Below are experts of layer 5 (counted from 0) of a mixture-of-experts language model. Rows are named router (the router's row for the expert), down (a neuron's output weights, with its number) and show model dimensions 0-223. Each number is 128 + 32 x the weight over its row's rms, rounded and kept within 0 to 255. Numbers have three digits each.
After each expert's rows: "comes before" lists some tokens at least twice as common just after its tokens as in all text. This comes from a sample of Wikipedia text that the model never trained on. Tokens count by the router's weight.

# expert 3
router:163152080161087135064146089100129105135090147173129118126151076102129128115092122147110159166117119089130118134075114127132116144151138110186124177133121127146172161123176129108139133154137146110102127189135167152113144161222170147118122100132054120140186124189091121139138168147058146111166126110106116099082162052106143138135165097081128088229141180136084127178144118131170135087112152147097163117156158111101068162138128143036202081174177125116109091134085143098154128087033101153074129092102143141177088177077059137144095078143118085092147123141155109124136149128090101145136133163133134117089146179092134151143143159124165119122110101076093099102108133121122128115086
down0:090140078088081100220136120125147169177071147153102132142107143121221185105081190148178099121124179082115123164105125120167083124085129140135093071131159143168198179131156137132097199147125134104125079136141152211124105180163167084168084110134114138069129133185089137151085156136104123076154154181112167131088155093123122081124113157070162112134179171082083160144131153151071141114125130133169172094100118138132143119137136120078096128135145146108123126119124151127118132168115120149131170089160141124111117089142083214075109141148115124146141191071179143104125167131138144116161134154161141164171132159106110167097157139117142127109164090082089101054132154156103127152110
comes before: ",", " of", ".", " in", ".\n\n", " and"

# expert 6
router:173182131122115112136158131128141158144163190153095076091117140185106078126180125125149124142128154118160119134053148119189083146241089112098141077136091166123139158108184127073153162134118064159123108123114107118142107131177150109117179097170089130116136155154131124153175162076103102101178077171076094154042085088159220089109162122132127098105160175169126164133117130178104159132111108143145168158094162133096113181118137086104122101119109116099111129098126125098125090176118162076135158155116121130146127146133131099136136130139158104109109129209088115108122136091133154186123156199158151100118098104143132177155111163124059102153108082150088139106084187126111161063118
down0:136177174103134152101099184162140147125133158116073083082140081099084131153049131165111094158174101092067080102056105135112123110197114130078152107108107101143155111131068131134147128092138157099091116122120124080096127109117094101170084085113132121128109094208094162149142160138129118181117106119134097112141100126152120105076179081144086160167118191149088112134183204115101085084136089120182093174077145122109179148159168131181173168152121098158126121158101156138133150158130088202117089095098086123162170122147128116156197174132126131092154149146126137153152103156173202149181167084098085107109123149130156147112111132090126120074120116105160117151131150104187157076130
comes before: " ", " |", " a", " —", "0", " −"

# expert 14
router:154122119102114099125153152137139124092111155163098109130089122111000138103160115093122170125194158220112105133034124137129088123190150154139112119135131091067084135097161143126147203126160153098116124184129144113167144123096112113116096140111088123153136123123089165126152138124125114097144163178119167097103155162152130144149136101104156168183184123176161130166165139142099193132163120110074098147168144152106074144152116113076135128121076057094092083127097148126148154109111137142032158164148136082147052078092075134087133131139131144135112083125158140115151114097101139107117180140092151166125142196136133174141145164134111135088121098146135151086095165108152148153076
down0:180138095221171115120160166163110085125153121139115120090113081136146108127121131144138111144131116122114129128123114164080080139121099115168142179140141114173097125125123095121140128142145107145182136188170084115107174128112070198095132146111107147130136121141090156055171132125147114133129187124228116123074127088129165180117110113131152147105130130165168165101112148108086134140122108100141156121178145191186106091122151110168121153160159128133088078143127069150124150109104112191183175138186211190116147143110042102183182068111085204110158118165100116110076154100134086106105174149129121140106155117138150141131092120178068141129100080089133108158133149128085193087151
comes before: "-", "|", ":", "==", "\n", "==="

# expert 13
router:201100054169126164117145113118128045132134152175125122164108142111050106113099132149120215137046080188158121149068142136104102109215116168180136160115114134119155104117181111100146151156173096135112150105190094140164133139127128144117103114144084144147108158116152114113149188129120154105151142141156115111090125128155235096123114114123127139141216135133115108125083117164177119138139095129190137163134147129147135152157135148131188161135177130129133144134124105099104137120098135142098130111073099117164115120119094128090059135159152080083018124121171109097070129090149110137139121123107196067131137118169120131135172147144051156077152089121153151113136096123133133071123
down0:109116108092185071097082133179105108148159092169138138142117101140109111094099078116107109087108124127085139117117128119118085126107084116146179112150163183145058106141102085100088124199151098168049088118106123172081124144141136152131103194160083139079127145115132105096138087124162141070133100163129119157147171124123067155141131141090125199157153094057130109146120175088148141149166130195159092036145131120162058129144168152112111115126101163123140086162124197121146128144138186087149163087179117159160179101146157109168147128094093151188073143095126092083145084108143090143138131123097135166155139073149119095070187126161107120128176136174128167119148117147128189095143
comes before: "0", "1", "2", "3", "4", "6"

# expert 11
router:129191117139119165041146133084095096085094174144130080155143128116135139143135131142103195128134133173133150190118080150120140097174125090175157116140154124143131133098165140114144148151116099110088136208153133136176106093131156111135132137102044176153125074118147107120125223160103115180171144077125138084081162145155145096129125111090160106185198158139167130189134077108128158054101102174124177134151108090089139101172122149095102156209102142112100173124130099123132129142120167166108099106140166129125172069091132106137116119138144126140115174137063183118148166138071085098101150133157121097062116095110155153148140110064075138105152121115148111068071128091102131104184
down0:089157099068151133106154193153176091139162164133160105148119109080130142110137100134134166149140102129120130170134132147168122105154097170152147154100137155109114167121141198107183073119099107058114083166087155137130119133090121159110154104109046113114067144096155105132159097165112154152167075125080132095139122123117080125101116117076130109135122094174141091137180154090121142102067141123096134191151111128134143160135115197100132105109194129157220120156212088116125099133124082137168073119069110070136149113137169089138147096109128113091062119150096171120101142124137199083057115088159116107095148136101115153144184104124056144167124146120191144126072144184134151173142
comes before: " the", " ", " a", " his", " its", " their"

# expert 12
router:162060103140123124052229142103154116126123113135105154114055116093131100139098111069102154246105126083093153130119069111147118139255105097164149107166124140142123157156208156171155158143160117135116149162131156120110121109144142142156118110166097167174199148127102117132113126141106165182147112147140141107118156103102148100111135139119154098179140115193131109133109081091097145073099090118128121115163152101104104116172123137099170149153176157086124147102101072108118184104157127138110206119097139132136119118123120085096133154164165160197157166142068129144128169126106088094110133133119162062074089171150157137143123143071107135094114107155165134120117112124138163121071
down0:106103126106148111124084126116094136187129164132194090128150184106126111142175123154103153147109149136146186140176111103146146114126152105087175169145091124146167144131103118138091130118140117179117148080108134182178146196192091108137167111148127186054141148106121135112093148119157065194058162142097129127111144173136145136122125156117094165077142196089069126193110036174158101134135091101096102132148138178128123158095106126125127101113120146176089171141067156093103095088143122114088109096149157192077134104102056100195117158095144145099121115053100123123120092158153029202089142094149119126106151122107093131159160116166146129142119164096140127107132147161151130151092
comes before: " the", " to", " a", " in", " by", " his"